Experts of a small language model: vocabulary 16384.
Below are experts of layer 4 (counted from 0) of a mixture-of-experts language model. Rows are named router (the router's row for the expert), down (a neuron's output weights, with its number) and show model dimensions 0-127. Each number is 128 + 32 x the weight over its row's rms, rounded and kept within 0 to 255.
After each expert's rows: a language model's description of what the expert responds to. This comes from a sample of Wikipedia text that the model never trained on.

# expert 8
router [174 131 124 113 133 167  96 183 114 181 147 107 132 160 132 115 153  83  76 123 160 120 168 134  97 204 138  78 107 140 128 168 139 133 148 168 133 119 160 102 162 152  96 140 103  93 184  96 114 187  98 164 142 142 113  83 108 207 140  99 129 152 172 123 106  98 151 134 146 144  85 130 145 119  63  65 110 103 144 103 106  83 142 195 169  84 134 157  97 135  81 118 125  92 114 128 141 138 100 160 171 115 148 147 100 105  83 138 137 111  86  64 124  95 130 125  38 173 148 146 148 203 119 117  86 142 125  96]
down0 [114 124 112 135 127 142 126 125 205  95 169 155  90 104 103 108 126 130 189 165  86  82 129  96 141 121 118 136 120 115 171 200 177 133 156 124 125 123 185 109 136 160 156 112 143  75 157 167 130 108 150 125 162  92 101 102 114  81 158 122  97 131 135  84 137 132 128 170 146 125 162 156  77 125 154 130 121 102 109 155 108  83 106 211 171 145 160 180 143  89 101  99 124  83 143 188 136 105 133  35 119 148  62 117 173  90 160 103 160 178 114 106  88 100 101 160 129 138 112 160 116  85  51  86 143 170 121 132]
down1 [102 102 130 126 128 132 193 135 156  88  87 101 109  83 133 107 157 129 137 125 157 113 110 130 186 135  63 129  71 153 104 171 147 140 153  64  94 118  51  78 175 122 141  93 157 101 140 168 104 175 134  97  91 115 128 102 142 156 141 151  86  95 134 173 128 113 119 152 159 190 117 117 113 186 138 132  88 139 122 174 163  78 119 122 195 154 150  96 165  95 127 147  92  71  92  59 169 139  83 102 157 136 148 126 106 129 158 144 126 117 148 179 113 128 100 139 162  70 111 166 154  96 126 213 155 154  89 137]
Adjectives and nouns like later, new, former, National, International, sub, after the or a, plus -old in "8-year-old".

# expert 58
router [150 131 135 204 156 156 131 102 131 153 160 166 165  79 107 112 135 112 156 120  96 164 156 128  73 122 189  65 163 169  95 104 151 129  69 170 113  96 118 122 116 137 141 117  78 120 186 128  93 149 171 174 131 157 115 126 139 174 112 157 127  70 155  95 112  83 116 154 112 132 150 100 104  93 106 174 114  91 109 212 154 150 138 136 137 180 150 136 136 120 113 155 133  72 178 115 133 197 118 108 134 159 148 150 146 133  90  93  73  71 152 145 126  74 110 168 137 109 137  61 120 167 146  59 159  98 158 108]
down1 [151 111 130 176 130 143 123 111  92 129  59 117  52 110 153 146 184 106 157 131 101 116 203 132 147 168 167 213 108  93  84  93 140 123 166 145 133 154 191 144 108  84 130 120 133 132 135 119 111 120 154 168  84  94 139  97 107 131 141 121 126  70 124 139 114 123  79 147 140 124  98 135 129 143 146 175 149 100  71 164 105 103 191 129 127 173 133 133 129  61 151 139  90  70 159 191  84 160 118 137 121 127 123 144 136 100 112 116 125 166 112 102 156  58 151 123 141 111 121 170  67  94 189 196 147 127  97  79]
down2 [128 161 100 143 108  94  95 145 182 117 126 136 105  82 117 118 124 144 156 142 143 152 105 192 152 126 113 129  82 169 205  51 112 183 148 104 136 128 144 128 147 185 112 140 111 119 189 198  72 141 155  82 123 126 142 142 135 143 151 191 147  71 219 166 174 134 139 115 158 126 116 136 164 129 103 150 115 146 125 130  99  93  80 108 119  95 133 104  70 122  83 107  94 105 100  74 129 131  58 142 168 141 126 147 136 173 107 167 135 118 150  95 100 156  70 107 141 146 160 128 134 155  52  94 109  82 119 143]
Month names in dates, usually after On, In or a day number, as in "On February 24" or "on 5 September".

# expert 22
router [159 117  95 201 141 168  99  80 126 147  95 182 144  78 131 104 188 162 192 145 123 186 162 101 102 120  91 167  88 126 110 134 159 100  88 128  68  70 130  73 101 124 128  94  83 164 176  90  72 156 147 158  87 109 154 126 168 181 161 167 117  94 116 115  83 140  92 183 163 104 132 128  74 188 130 139 110 123 131 118 158 118 159 128 131  83 147 120  84 170 100 122 114  87 135 169 143 156 166 125 144 126  95 103 179 129 108 135 130 107 112 164 113 106  91 114 128  99 149  98 174 156  89 140 134 100 123  60]
down0 [202 163  96  90 109 160 100  92 125 138 129 183 131 110 154 117 109 172 150 111 137 124  96 186  90 175 113 108 136 100 121 115 148 151  62 185 208 136 106 162  69 177 129 114 170 130 114 101 106 132  91 121 165 160 121 126  99  84 119 115 128 189 117  40 169 174 142  91 106  82 147  71  84 141 153 138 168 145 108  92 175 127 173  78 150 104 163 130 112 184 147 157  84 118 101 101  70 123  91 157 135 103 110 174 116  86 132 131 147  98 123 121 154 145 111 174  87 122 135  93 138 131 148 122 137 171 155 146]
down1 [117 166 148 102 143 144 110  63 146  95 165 111 149  80 106  99  86 172 177 146 103 178 114 131  82  99 157  97 161 103 176 128  97 130 144 146 127  38 101 100  51 145 138 111  94  78  84  94  78 145  47 103 139 133 123 123 140 143 145 145 119 135 140 138 159 110 134 135 125 158 170 100 114 134 145 132 131 135 112 155 142 123 203 114 157 114 119 162 107 132 141 203  86 130 163 102 151 184 121 196 163 133  90 124 197  74 120 107 125 130  87  96 146  92 159 135 186 103 144 119 166 125 105 113 195 163 121 105]
Hyphen bullets and pipes opening a new line, as in surname lists "Notable people include:", taxonomy fields, and table rows.

# expert 28
router [118 120  85 110 110 118 199 109  83 124 178 164 143  96 134 101  88 130  95 145  68 125 108 110 139 142 109 118 155 116 111 135 144  65 156  86 123 125  92 163 109  80 194  84 118 179  42  85 170 106 191 132 102  81 149  75 128 157 148 116 167 116 107 132 104 113 109 128 150 117  87 106 108 111 155 132  96 122 156 176 119 190 113 140 195  99  89 156 113 110 152  97 137 139 167 166 146 114 159 154 100 150 173  98 162 120 151 124 170 108  90  67 167 149  92 170 187 180 114 158 188 128 119  92 133 123 109 129]
down0 [178 137 138 104 129 139 121 182 154 100 158  92 173 173 105  84 108 145 159 145 145  65 167 163 105 147 145 131 165 109 103 124  88  77  90 133 123  57 109 125  74 125  88 121 128  74 156 166 132 100 114  77 110 129 115 144 138 157 157 139 155 133 121  90 207 147 101 153 124 164 147 109 122 130 169 161 100  59 112 169 117  70 192 116 151 151  97 160  92 130  53  99  98 147 143  71  55  64 182 142 138  97 128 159 155 180 146 144 152 102 131 124 134 136 187 117 124 126 137 190 112 130 121 119 153 136 134 110]
down1 [171 158 140 103 139 102  76 136 157 138 133 150 122  76  68 229 156 154 120 102  83  94 112 159 160 113 141 135  98 120 131 110 167  55 114 150 109 137 101 162 134 108  86 162  66 116 182 127 165 163 158 125 104 197 131 136 124 128 120 146 130  94 152 131 153 114 138 133 141 124  99 151 153 179 110 112  81 131  67  87  86  77  69 144 133 148 126 162 145 156 100 152  91 169 134 161 180 136 104  65 104 133 105 147 129 148 125 126 196 126  96  65 139 155 186 126 157  93 111 117 181 172 128  88  79 155 126 148]
Pipes, section-heading endings and line breaks in sports results tables, especially the places and medals in "Gold medal – first place".

# expert 41
router [109  95 139 138 150 123  75  96 165 171 143 129 144 128 109 176 136 103 143 107 130 147 103  97 154 128 154  67 182 128 150  97 152  93 112  65 123 147 149 139  94  99 141 148 104 146 110  18 107  77 152 109 105 154  90  94 115 170 122  97 125 126 112 106 178 128 134 147 179 149 154 180 140 161  95 163 143  75  86 159 103 164 136 148 184 102  71 125 145 196  81 135 172 141 163 166 159 154 151  97 110  95 148  96  73 111 160 110 122  91 143 166 169 101 123 162 131  91 156 120  90 164 120 139 181 150 208 129]
down0 [109 121 163 155 200 114  93 102 107 144  74 134 154 150 166 149  78  90 153  84  96 129 160 184 116 132 140 103 149 130 179 153 152 128  95  76 101 102 125 103 101  85 168 147 113 153 104 110 152 153 181 126 104 117 124 175 163 171 167  92 136 196 112 121 104 140  98 147 164 123 140 129 148 127 125 125  92 100 199 109 138  78 170 146 175 138  72 168  82  85 174 158 140 140 100 141 113 145 124 152  98 156  79 113 131  65 123  73  69 114 142 115 107 159 174  80 161 206 133 159 113  79  76 144 125 113 130 110]
down1 [108 129 111 155 118 186 131 120 125 191 109 123 197  98 122 119 117 147 108 169  87  84  82 142 141 110 152  90 168 169 139 147 187 138 137 200 176 157 146 142 157  99 180 103 133 102 131 182 131  94  95 138  64 130 136 105 106 105 124  63 125 142 129 111 157 183 102 132 124 139 128  96 212 142 106  86 131 165  81 100 144 155  68 179 119  96 134  75  97 121 112  83 129 134 176 163  95 161  80  90 102 111 173  92 126  83 100 136 147 144  88 131 195 138  96 177 121 155 131 108 115 115 161 116 111 122  87  89]
Prepositions for and with after verbs, especially sports phrases like signed with, plays for, competed for, plus late, early, given.

# expert 53
router [106 142  67 156 192 168 107 118 139  89 139 150 115 136 120 109 126 155 127  79 115 140 118 146 162  98 113 156 142 120 180 101 129 128 122  94  70 128 149 106 114  81 112 147 161 104 186 178 127  74 111 111  64  87 126 182  98 177  86 126 195  79  87 117 148 136 142 149 165 111 140 146  85 152 147 145 103 125  52 107 146 126 166 123 108 147 165 101  81  53 159 108 118 153 140 148 126 152 118 150  55 115 117 126 180 132 125  96 170 172  96 108 154  72 111 163 145 164  99 168 177 148 142  96 188  95 142 173]
down1 [145 152 137 120 147 140  65  76  91 151 136 145  92 111 150 135 151 127 151 154 197 176 130 108  92  77  91  44 170  98 198 121 137  96 142  91  68 134 154 148 142 114 125 147 132 112 120  87 138  67 128 147 160 128 118 119 127 161 128 122 136  98 149  97 135 151 107 130 142 145 158 154 132 104 111  51 110 120 124 177 103  85 147 165 109 112 150 180  99  73  95 123 122 136  64 196 123 136 164 152 131 157 143 153 204 122 130 121 125 162  76 115 109  44 100 140 123 185 104 166 123 155 133 135  95 120 208 131]
down2 [120 180 134 144  90 147 142 143  63 128  70 130 180 108 185 145 107 175  97 150 143 110 105  84  78 139 133 130 104 111  94 113 105 116  98  91 134 111 152 168  82 144 153  96 126 152 158 129 156 133 117 108 187 157 197  88 171 157 124 164  85 152 112 116 119  90  90  97  71 151  97 168 149  83 132 140 138 141 165 114  47 106 110  77 165 129 124 101 159 172 152 121  74 124 103 224 120 123 133 168 132 112 155 123 143 118 123 139 162 121 157 184 115 134 219 106  91  95 145 109 109 149 124 118 197 125 108 127]
Equals signs opening article titles and section headings after blank lines, plus paragraph breaks, infobox colons and list dashes, as in == Classification.

# expert 42
router [137 157 183 111 150 136 151 187 124 117  65 100 127 124 151  93 174 135 110 185 113  69 120  78 101 137 159 125 111  94 119 134 100 157 140 108 191  97 169 145 145 147 111 159 150 161  65 158 181 132 115 163 124  91 137 123 111  78  83 112 106 129 145 158 132 192 184 117 145  71  87 134 108 136  69 118 159 176  93 135 113 112 145  64  70 145 102 114  90 145 136 165 102 124 100  74 120 141 100 131 142 101  85 108  84  69 169 123  85 144 124 156  88 152 158 119 110 120 222 121 164 128 154 130 133 175 154 149]
down1 [157  91  88 169 160 141 166 117 128 153 190 134 119 126  82 147 105 158 109 119 106 138 116 159 181  98 154 138 110 138 150 148 226 168 145 108 142  86 125 110 109  97 174 122 153 116 158 139 133 117 151  79 101 179 145  88  89 113 148 123 119 199  94  49 113 159 150 178  65 131 118 147 180 146 151 118 132  80 182 164 127 127 118 124 106  78  65 100 149  78  84 119 121 146 136 128  88 132 114 107 152 112 104 151 151 109  98  91 124 124  93 134 178 135 105 111 130 176  86 113 170  66  69 183 152 178 127 105]
down2 [126 169 128 169 136 138 108 169  90 142 216 179 120 122 140 105 159  34 142 127 137 159 122 157 126 103 112  99 128 137  88 164 159 152 134  78 140 184  83  91  86 139 155 109 140  84 109 140 171 155 141 113 132  96 143  85 142 185  76 137 142 126  83 137  74 167 116 132 112 152 149 158 197  87 113 126 101 130 118 165 131 150 149 110 115 134 128 189 146  97 105 168 120 183 118 113 160 155 121 116  99 171 129  99  97 110  80 134 139 116 159 160  96 133 158 113 121  40 170  51 116 105 137  44 125 111 136 151]
Final suffix pieces forming abstract nouns or completing split words, such as ation, ity, ence, ness, ict in salvation, contradict, unpredictable.

# expert 38
router [149 101 128 175 144 153  93 107 180 175 156 158 132 118 172 203 123 154 169 103  92 129 165 141  96  91  88 125 179 174 160 154 124  65 105 172 116 160 114  87  86 126 128 115  74 145 171  71 100  93 130  95 107 150  63 103 157 147 145 177 143  72 104 141  99 102  78 154 182 115 200  66 154 175 109 131  94 122 125 116 138 131 143  99 141 167 126 190 176 132  95 102  62 115 151 141 175 182 131 129 112 146 168 114 148 160 107  64 103 134 110 112 126  99 155 114 143 107 133 143 145 137  96 128 126 127 141 168]
down0 [122 122 139  94 101  72 160 107 109 142  88 158  78  78 145 130 102 123 122 120  97 187 157 115 105 151 145 182 103  98 120 182 140  64 146  91 150 138  98 144  85 125 145  79 104 183 148 127 182 167 123 137 169 121 146 139 142  99 118  95 168 108 132 145  66 179 131  95 135 191 109 201 176 121 193 115 160 110 107  94 138 109 153 170 160 136 113  93 128 150  84 127  92 161 107 106  97  92 144 106 136 145 161  91 152 102 120 146 119 122 135  74 194 113  94 137 197 184 116 157 120  92 188  80 130 144  76 124]
down1 [140 192 117  94  95 132 134  37 103 104 155  65 104 119  89 106  97 112  57 107 149 104 154 121 166 113 129 110 133 103 150 160  93 123 125 110 139 154  95 142 162 136  87 133 112 111 118  95  64  67  98 108 157 152 132  86 148 105  80 185 165 140  91 147 150 150 158 107 106 207 144 188 149 128  78 144 169 123 127 142 133 136 123  97 100 152 182 150 131 111 200  88 114 135 191 110  83 111 128 100 133 125 133 177  75 143 135 162 131 108 142 155 127 173  81 177 182 162 159 123  80 158 131 130 164 131 157 163]
The digit 1 opening a multi-digit number, mostly years and centuries after spaces, dashes or parentheses, such as 1965, 19th.

# expert 62
router [154 114  90 154  79 169 102 112 111  68 141 183 137 118 108  95 131 126 178 158  92 179 117 170 199 138 101  81  86 205 111 104  94 136 170  80 112 156 161 167 127 181 124 107 131 158 126 132 115 117 151  90  76 139 131 117 172 124  93 133  89 112 158  99 174 155 138 146 127 112 137 154 104 122 154 133 120 164 147 140 159 143  86 144 134  95 144 134  87  90 175  86 212  97 136 113 101 126  89  98 166 118 121 128 160 116 114 163 162 106 199 120 144 137  84  96 153  76 133  75 150  82 108  98  63  78  88 137]
down0 [147  82 147 112 132 105 169 100  72 156 135  45  78 114 129  60  71 191 100 131  76 141 148  85 140 103 154 111 137 159 108 141 170 161 150 110 131 153 151 161 126 136 148 133 116 131 116 130 120  87 125  90  88 157 125 132 148  86 149 108 158 153 151 160 151  45 182 128 161 134  79 132 144 117 132  96 132 143  91 153 171  76 183  98 126 109 126  97  81 127 221 172 146 100 147 116 103 112 129 104  81 179 138  69 147 113 117 102 137 130 163 158 122 117 156 186 163  87 127 122 174 122 100 159 152 158 191 138]
down1 [119 150 158  86 106 193 165  91 116 111  68 123 138 161 129 159 119 177 210  97  71  99  88 151 105 105 124 155 157 155 139 108 196 109 113 135 126 151 124 118 138  87 126 126 133 133 107 178 135 126 149 147 124 170  80 128 162 131 189 120 187  96  96  95 136 121 179  86  83 117 112 107 156 138 108  97  74  77  79  93 116 151 211 125 126  93  85 127 162 111  96 139 127 139  88 162 141 150 185  83 136 157  58 136 137 124 156 107 101 145  95 141 138 102 107 188 190  85 134 113 176 142  90 155 112 140 149 113]
Spaces and pipes before numbers in tables and coordinates, °N/°S, and approximators like at least, about, approximately, over.

# expert 29
router [140 153 142  97 116  93 130 110 129 145 157  68 124 135 161 145 119 119 155  89 214 144 142  97  95 119 173  95 183  86 141 146 173  95 145 153 110 125 132 168 131 135 124 225  93 151 142 107 128 118 163  68 141 100 141 149  52 156 181 177 133 139 133  84 107 131 111  86 146 180 135 155 108  83  69  76 105 101 103 127 112 139 168 105 149  58 149 113 175 152  60 148 145 147  94 165 153 128 113  92 126 142  99 129 163 113  78 110 182 118 113  78 151 104 106 113 124 125 154 114 124 175  88 140 165 143 167  73]
down0 [143  85 110 184  84 175 129 115  85 170 187  96 127 152  72 126 107 139  91 173 153 159 150 103 141 142 193 131 153  77 144  40 147 124  90 177 189 125 114 112 154 168 128 123 128 150 127 176 123 122 189  84 163 111  92 143  54 134 105 168 131 159 105 151 145 101 144  95 181 133 126 159 150 140 159 110 111 107 114 155 140 119  73 147  96 140 113 152  75 160  53  91  70 119 135  69 125 141 164 167 117 133 134 117  65 152 115 121 102 149  86 169 121 138 124  99 176 156 141 135  93 149 106 110 114 158 164 115]
down1 [147 146 124  89  92 148  98  94 140 110  97  99  59 117  87  88 109 140 180 182  89 172 146 123 154 105 105 120  98 102 109 130 149 118 119 179 163 157  93 173 170 178 130 147  92 181 168 119 134 219 191 110 126 119 130 101 142 183 127 135 192 130  78 114  97 137 128 118 124 133 118 166 163 122 144  65 176  92 117 119 171 120 130 119  65 145 173  88 133 209 115 161 153 166 146 142 130 101 124 111 143 162 147 127 137  94 114 103 124 174  93 100 116  71 118 119 118  88 105  81 162 124 111  46 141 142 155 125]
Periods ending sentences in biographies and descriptions, before The, He or In; also some clause-ending commas and quote-period combinations.

# expert 18
router [156 106 148 147 148  93 179 132 110  76 127 145 114 143 157 109 166 113 181  72 144 109 107  97 145 124  90 134  95 136 173 160  99 112 197  95 116  69 116 115 146 154 162 146 151 124 166 151 150 113 152 102  71  76 146 106 136 165 149 177 153 127 147  92 140  88 149  80 114 123  79 207 180 141  93 146  90 148 128 127 109 151 179 133 124  65  83 130 110 117 110 131 177 138 168  63 147 121 106  98 128 181  79 163 128  83 120 110  96 149 125  89  98 133 126  74 138 113 131  82 113 156 193 101 151 139 114  40]
down1 [158 156  86 138 122 129 158 136 105  85 122 171 136 104 173 120 145 123 164 125 143 234 154 108  41 125 151 102 124  83 168 132 165 102 116 121  63 110  70 190 128 161 105 129 108 154 125  91  97 170 144 148 123 135 131 157 134 161 127 173 120 106  72 103 101 145 127 164 181 129 106 170  73 118  95 137  47 108  84 134 175  82 183 138 120 149 201 128  88 151 118 131 157 117  84 180 112 165 103 145 131  99 102  89 151 138 106 154 142 134 101 102 158 139 168 144 121 116  96  77 130 123 100 107 129 101 114 188]
down2 [118 174 128 125 188 131 137 100 130  98 147 123 122 138  87 106 127 193 158 177 164 142 109 188 151 135 144 114  43 168 129 143 124 120  97  77 147 129 147  85 132  95 133 156 140 173 169 182  62  69  94  91 103 151 126 148 157 105  87 133 128 143 138 135 148 137  90 141 106  81 124 154  64  64 178 126 144 142 122 136  94  61 102 132 151 136 109 117 144  62 149 165 147 104  64 172 139 202 108 119 137 151  92 132 148 200 131 120 117 148 146  96 130 127 135 111  90 191 162 116 123 131 123 157 143  69  75 129]
Bare space tokens before numbers after colons, table pipes or months (Founded: 2014, September 1993), plus dashes, slashes and section-heading endings.

# expert 44
router [129 140 115 139 143  60 101 110  92 158 136 109 132 140 144 114 119 132 148  98 166 142 110 108 177 163  91 167  64  65 138  96 123 131 126 155  93 123 129 150  60 120 135 126 129 104  90 146 114 176 162 145 167 159  67 201 144 163 163  91 165 164  94  96  86 179  83 164  73 110 134 114 145 178 130 186 120  99 177 134 166 110 135 102 123 134 127 153  99  81 130 143 164 108 158 123 104 122 119 162 197 170 141 167  94 132 127 116  98  90 143 193 121 102 117 157 148 116 146  95 109  85 134 144  70  53 154  64]
down1 [ 78  99 174 105 110 152 124 156 143 110 171 166 106  88 124 111  54 166 138 108  87 143 125 158 137 148  99  63 139 124 140 148 179 150 110  93 146 142  86 138 145 110 101 114 126 208 155  93 139 106  81 120  61  67 187  58  93 142 149 161 160 114 109 146 172  91 132  96 152 174 101 187 105 128 130  76 100 162 107 121  98 131 144 153 150  74 182 105 133 182 157 165  97 133 166 138 156  84 119  84 132 136 108 119 178  87 152  86 100 148 108  89 169 104 132 154 158 149 109 132 178 138 145 125 126 168 137 168]
down2 [144 112 115 115 116 132 111 104 207 198 127 124 194 180 145  96  82 104 143 146  67  68 159 170  84 171 140 138  85 149 157 158 122 113  90 151  98 113 139 130  89 112 110 112  95  95 117 103  73 156  89 151 108 173 109  72 159 117  99 131 113  84  60 179 155 144  90 154 134 160 115 109 106 127 169 129 127 164  97 145  97  98 147 175 146 172 111 191 121 147 105 132 142 132 135 153  87 162 109 136 113 196  96 136 153 183 157 116 157  93 108  86 154 145  86 157 124 147  88 136  94 107  82 170 163 130  72 156]
First piece of a split person's surname or given name after another name, like Tim(berlake), Z(ibo), Ar(lette), Ko(eman).

# expert 33
router [144 166 170 135 199 163 137  92  55 142 130  74 101 140  76 161 123 126 179  85  97  89 144 102 178 172 174 159 121  57 126 103 154 120  82 154 111  65 102  65 107 100 153 105  99 120 125 147 126 148 113  97  86 165 126 120 106 215 150 116 124  79 142  89 128 138  91 153 141 142  87  99 120 137 157 150 169  84 180 159 106 149 142 129 122 127  73  89 163 135  98 114 131  94 104 131 132 113 183 133 166 131 129 167  96 117  88 112 180 139  89 143 187 123 145 137 188 136 151 137 169  90 106 157 112 137 168 118]
down1 [145 127 104 140 114 191  87 171 141 184 166 158 139 127 140  97 151 162 122 133 125 118 159 140  92 130 133 123 195 103 133 122 126 145 104  87 142  76 112 179 169 180 133 156 107 107 131 139 112 103  76 118 141 103 163 156 150  70 172 148 113  78 146 116 138 156 126  98 106 109 160  47 126 167 141 130 176 163 103 120  47 129  81 116 108  60 112  90  92 118 185  91  88 102 133 149  96 147 147 100 119 148 157 143 170 127 153 144 123 164 121 124 200 151 178  88  30 144 117 126 100 133 104 185 104 127 102  91]
down2 [104 175 166 129  80 127  71 135  87  44 108 112 128 176 187 157 155 164 186 180 120 101 135 126 108 168 131  85 117 139 125 140 129  78 102 131  71  98  87  92 103 150  94 156 121 107 146 176 109 131 139 149  96 141 127 123 125 172 190 110  88 146 135 149 118 118 154 137  87 116 142  83 140 133 100 102 117 175 131 111 121  54 154  93 116 172 159 166 157  91 170 115 137 128 143 194 128 141 110 162 114 167 137  54 136 132 118  61 175 124 130 119 131  86 116  60  96  87 162 150 167 135 181 167 164 133 100 117]
Bare space tokens and first pieces of words or names, such as U, H, se in sect, San, Los, imm.

# expert 10
router [162 136  79 153 152 137 120 105  92 122 144 181  96 113 135 147  90 140  91 104 132 125 115 146 126  86  66 126 131  89 126 127 127 131 125 118 131 114 158  93 123  84 171 160 145  76 172 123 103  82  94  66 128 101 124 100 199 140 189 159 213 121 184  53 105 133 113 135 109 158 152 151 142 100 107 162 137 167 101 131 131 104 170 152 187 101 111 114 138 100  83  66 217 136 120 159 137 151 170 182 135 169 138 121 154 168  67 152 112 160 155 127  98 133 143 115 136 137 128 102 128  90  96 114  66  74 138  85]
down0 [130 204 111 155 166 114 116 160 114 149 136 156 146 139 123 134 140 118 126 197  81 155 108  89 123 140 179  89 137 140 142 160 139 173 105 102  67 206 118 115 141 142  69 142 126 151 132 149 173 112 158  54 110  80 180 109  80 136 127 160 191 144 141 151  24  97 173 151 116 108 157 115 140 111 102  86 112 151 190  86 106 140 129 105 112 115 127 147 159  75  95 148 113 122 105 124 119 127 131  94 145  92 106 140 159 159  90 147 123  77 124 133 174 143 117 123 101 126 154 137 109  51  86  63 173 132 117 161]
down1 [160 118 127 150 114  97 109 158 141 180 137  97  96 146 137 130 131  92 146  57 105  93 163 172  71  59  88 154 182 128 127 107 109 117 160 148 163 124 146  72 107  97 130 125 120 102 136 158  56 134 110 104 125 104 108 113 153 176  98 161 176  90 140  87  98 168  90 116  92 114 175 119 143 135 150 137 121 139 117 140 189 108 144 131 143 140  46 116 171 100  89 150 215 166 100 169 158 102 113 171  98 184 176 167 116 157 104  96 106 160 118 150  62 166 110 125 127 153 149 147 125  92 145 182 127 138 117  68]
Single capital letters or short onsets splitting a word or name, like K, J, Z, Sh, Ch, and lowercase k in kamikaze or khaki.

# expert 45
router [124  90 133 135 141 155 129  92 133 109 101 120 106 168 159 120 176 128 153 130 153  75 159 101 191 145  98 181  84 117  90 153  77 125 146  89  83 114 160  73 112 171 164 155  92  78 156 150  73 129 162 104  98 126 104 187 114 112 138 149 115 120  95 155  74 160  94 147 119 140 159 207 133 149  91 144 124  87 184 110 160 126 141  60  91 140  93 167 125 112  67 208 122  89  96 175 106 118 183 122 119 104 107 174  99 163  98 116 195 114 139 137 120 159 123  86 145 169 150 157 121 172 107 125 124 110  95 131]
down1 [183 198  80 128 130 137 166 126 111 178 107 126 119 116  99 118 154 128  87 124 128 136  97 130  76  99 193 120 144 159 153 153  94 124  93  79 130 157 155 133 148 110 132 203 108 181 117 106 100 100 112 155 110 134  91 201 127 149 133 105 112  77  67 138 126 115 126 122 169 113  96 136 153 111 139 204 120  94 124 132 154 120 134 132 140 102 167 167 150 166 167 179 179 137  68  55 124 177 137 159 159 125  95 105 111 121 103 100  43  68 150 137 111 131  85 167 132  98 147  95  94 119 122 152 174  98 168  79]
down2 [156 150  87 127  95 135 182 105  97 172 130 137 132 181 187 124 153 112 140 117 146  93 140 106 157 136 137 133 124  77 114 172 120 131 161 121  99 125 148 135 128 104  87 154  70  59 130 230 109  93  94 115 147 104 142  39 103 129  88 147 153  96 146 180 133 134  85  60 129 150 135 215  91 126  95 153 151 126 166 128 134 101 168 184 103 121 145  47 136  74 123 152 156 108 112 129 133 157 101 143  86 129 104 136 134 155 173 144 152 160 176 163  73 131 104 159 149  89 150  85 112 105 151  93 127 130 130 107]
Capitalized first piece of a word at the start of a line, heading or name, such as Med, En, Sub, Mon, Ele.

# expert 46
router [149 116 151 119 122  83 183 167 134 134 143 144  66 171  93  90  87 161 133 125 180 139 100  61 157 146 157  82 118 137 114 139 128 142 166  97 115  87 140 158 157 146 164 129 177 112 147 154 202  84 108  64  81  78 154 139  91 163 162 123 155 148 105 107 181 150  66  95 157 122 110 173 135 149 164 107 150  70 189 124 112 119  99 131  94 115 120  53 107 117 191  87 140 141 130 152 139  79  96 141  99 178  84 170 137 100 113 136 165 134 110  90  97 101 144 137 154 151 155 126 134 157 147 121  54 156 123 103]
down0 [121 131 190 112  81 139 113 105 103 111 121 150 121 114 150 121 113  96 141 119 124 144 128 139 141 141 149 115 151  89 120 165  37 142 122 105 121 154  89 160 161 197 100  93  82 117 124 123 112  94 165 101 212 121 113 124 166 153 133 193  77 186 158 163 123 165 155  95 133 192 103 135 114 102 124 145 119 149 177  91 122 153 115 186 101 195 109 190 195 146 111  82  85  75 106  87 157  70  97 156 154  96 118 115 154 140 126 101 156 142 122 163 129 124  87 118 143 125  98  69 154 103 123 102 153  91 172 176]
down1 [ 97 166 106 108  70 130 188  84 131 128 116 153 172 107 145 167  91 168  80  98 120 111 155 108 186 145 111  52 115 176 134 198  95 149 151 127 128 110 119 134 110 109 163 136 119 143 143 148 122 118  89  68 126  97 165 149  76 131 131  84  50 139 101 168 186 171 111  99 159 177 146 170 146 172 112  94 115 121 109 137 154 108 126 160 172  85 160 145 140 113 160 146  83 163 140 109 173  88 102 130 117 141 141  95 113  73 113 156 144  73 144 104 113 143 218  47 157 169 143 121 104 129 130 135 106 151 113 127]
Pipes separating cells in election, census and sports tables, plus Website labels, www, heading endings and "population as" in census sentences.

# expert 26
router [127  51  29 169 119 125 127 112 104 144 137 181  95 104 182 105  92 149 156 184 153 104 151 143 154  97  94 101  76 118 112  83 134 165 195 102 119 168 167 114 155 162 103 166 102 144 141 133 127 119 112 157 131 159 144 152  85 118 133 165 142 128 130 144 140 173 130 115 118 188 103 107 160 117  89 135 170 150 140 143 133  63 200 134 143 140 147 113 176 166 147  77 151 121 118 144 102 100 133 143 172 158 157 115 176 144 153 122 119 112  77 122  56 102 128  57 111 180 134  70 125 134 157 152  71 102 148  93]
down1 [129 126  73 161  99  94  90 142 166  85 100 142  88  84 138 134 125  63 139 159 102 146 137 186 119 142 105 103 124 121  76 196 162 125 179 148 125 134  76 133 152 187 135 162 149 122 132 145 170 197 110 121 145 112 134 132  85 152 113 159 113 164 156  94 139 166 121 106 109 165  79 181 122 129  54  64  85 126 131  81 148 119 147 193 151 124 106  67 131 121 108 153 103 150 158 117 141 166 116 127 158 110 119 134 138 116 116 119 135 147 118  68 116 166 211 174 148  56 142 132 140  80 107 104  80 169 166 129]
down2 [119 118 134 155 171 148 128  98 163 140 108 165  60 174 136 157  85 109 134 103 146 175 196 105 109 148  37 158 126 107 164 159 160 134 148  82 121 125 153  82 134 136  63 102  85  84 150 131 103 118 191 138 118  90 117 118  91 104 114 108 167 133  52 105 111 167  88 131 108 145 116 144 126 133 158 106  86 152 167 152 163 133 100 163 142 154 106 135  85 210  57 151 161 148 175  68 150 140  72 117 150 116 145 135 144  56 102 153 130 155 151 111 121 161 172 150 131 147 122 149  95 166 113 123 110 182 117 111]
The letter r inside words (intrinsic, attrition, consecrates) plus single capitals I, G, R, N and words like addition, North.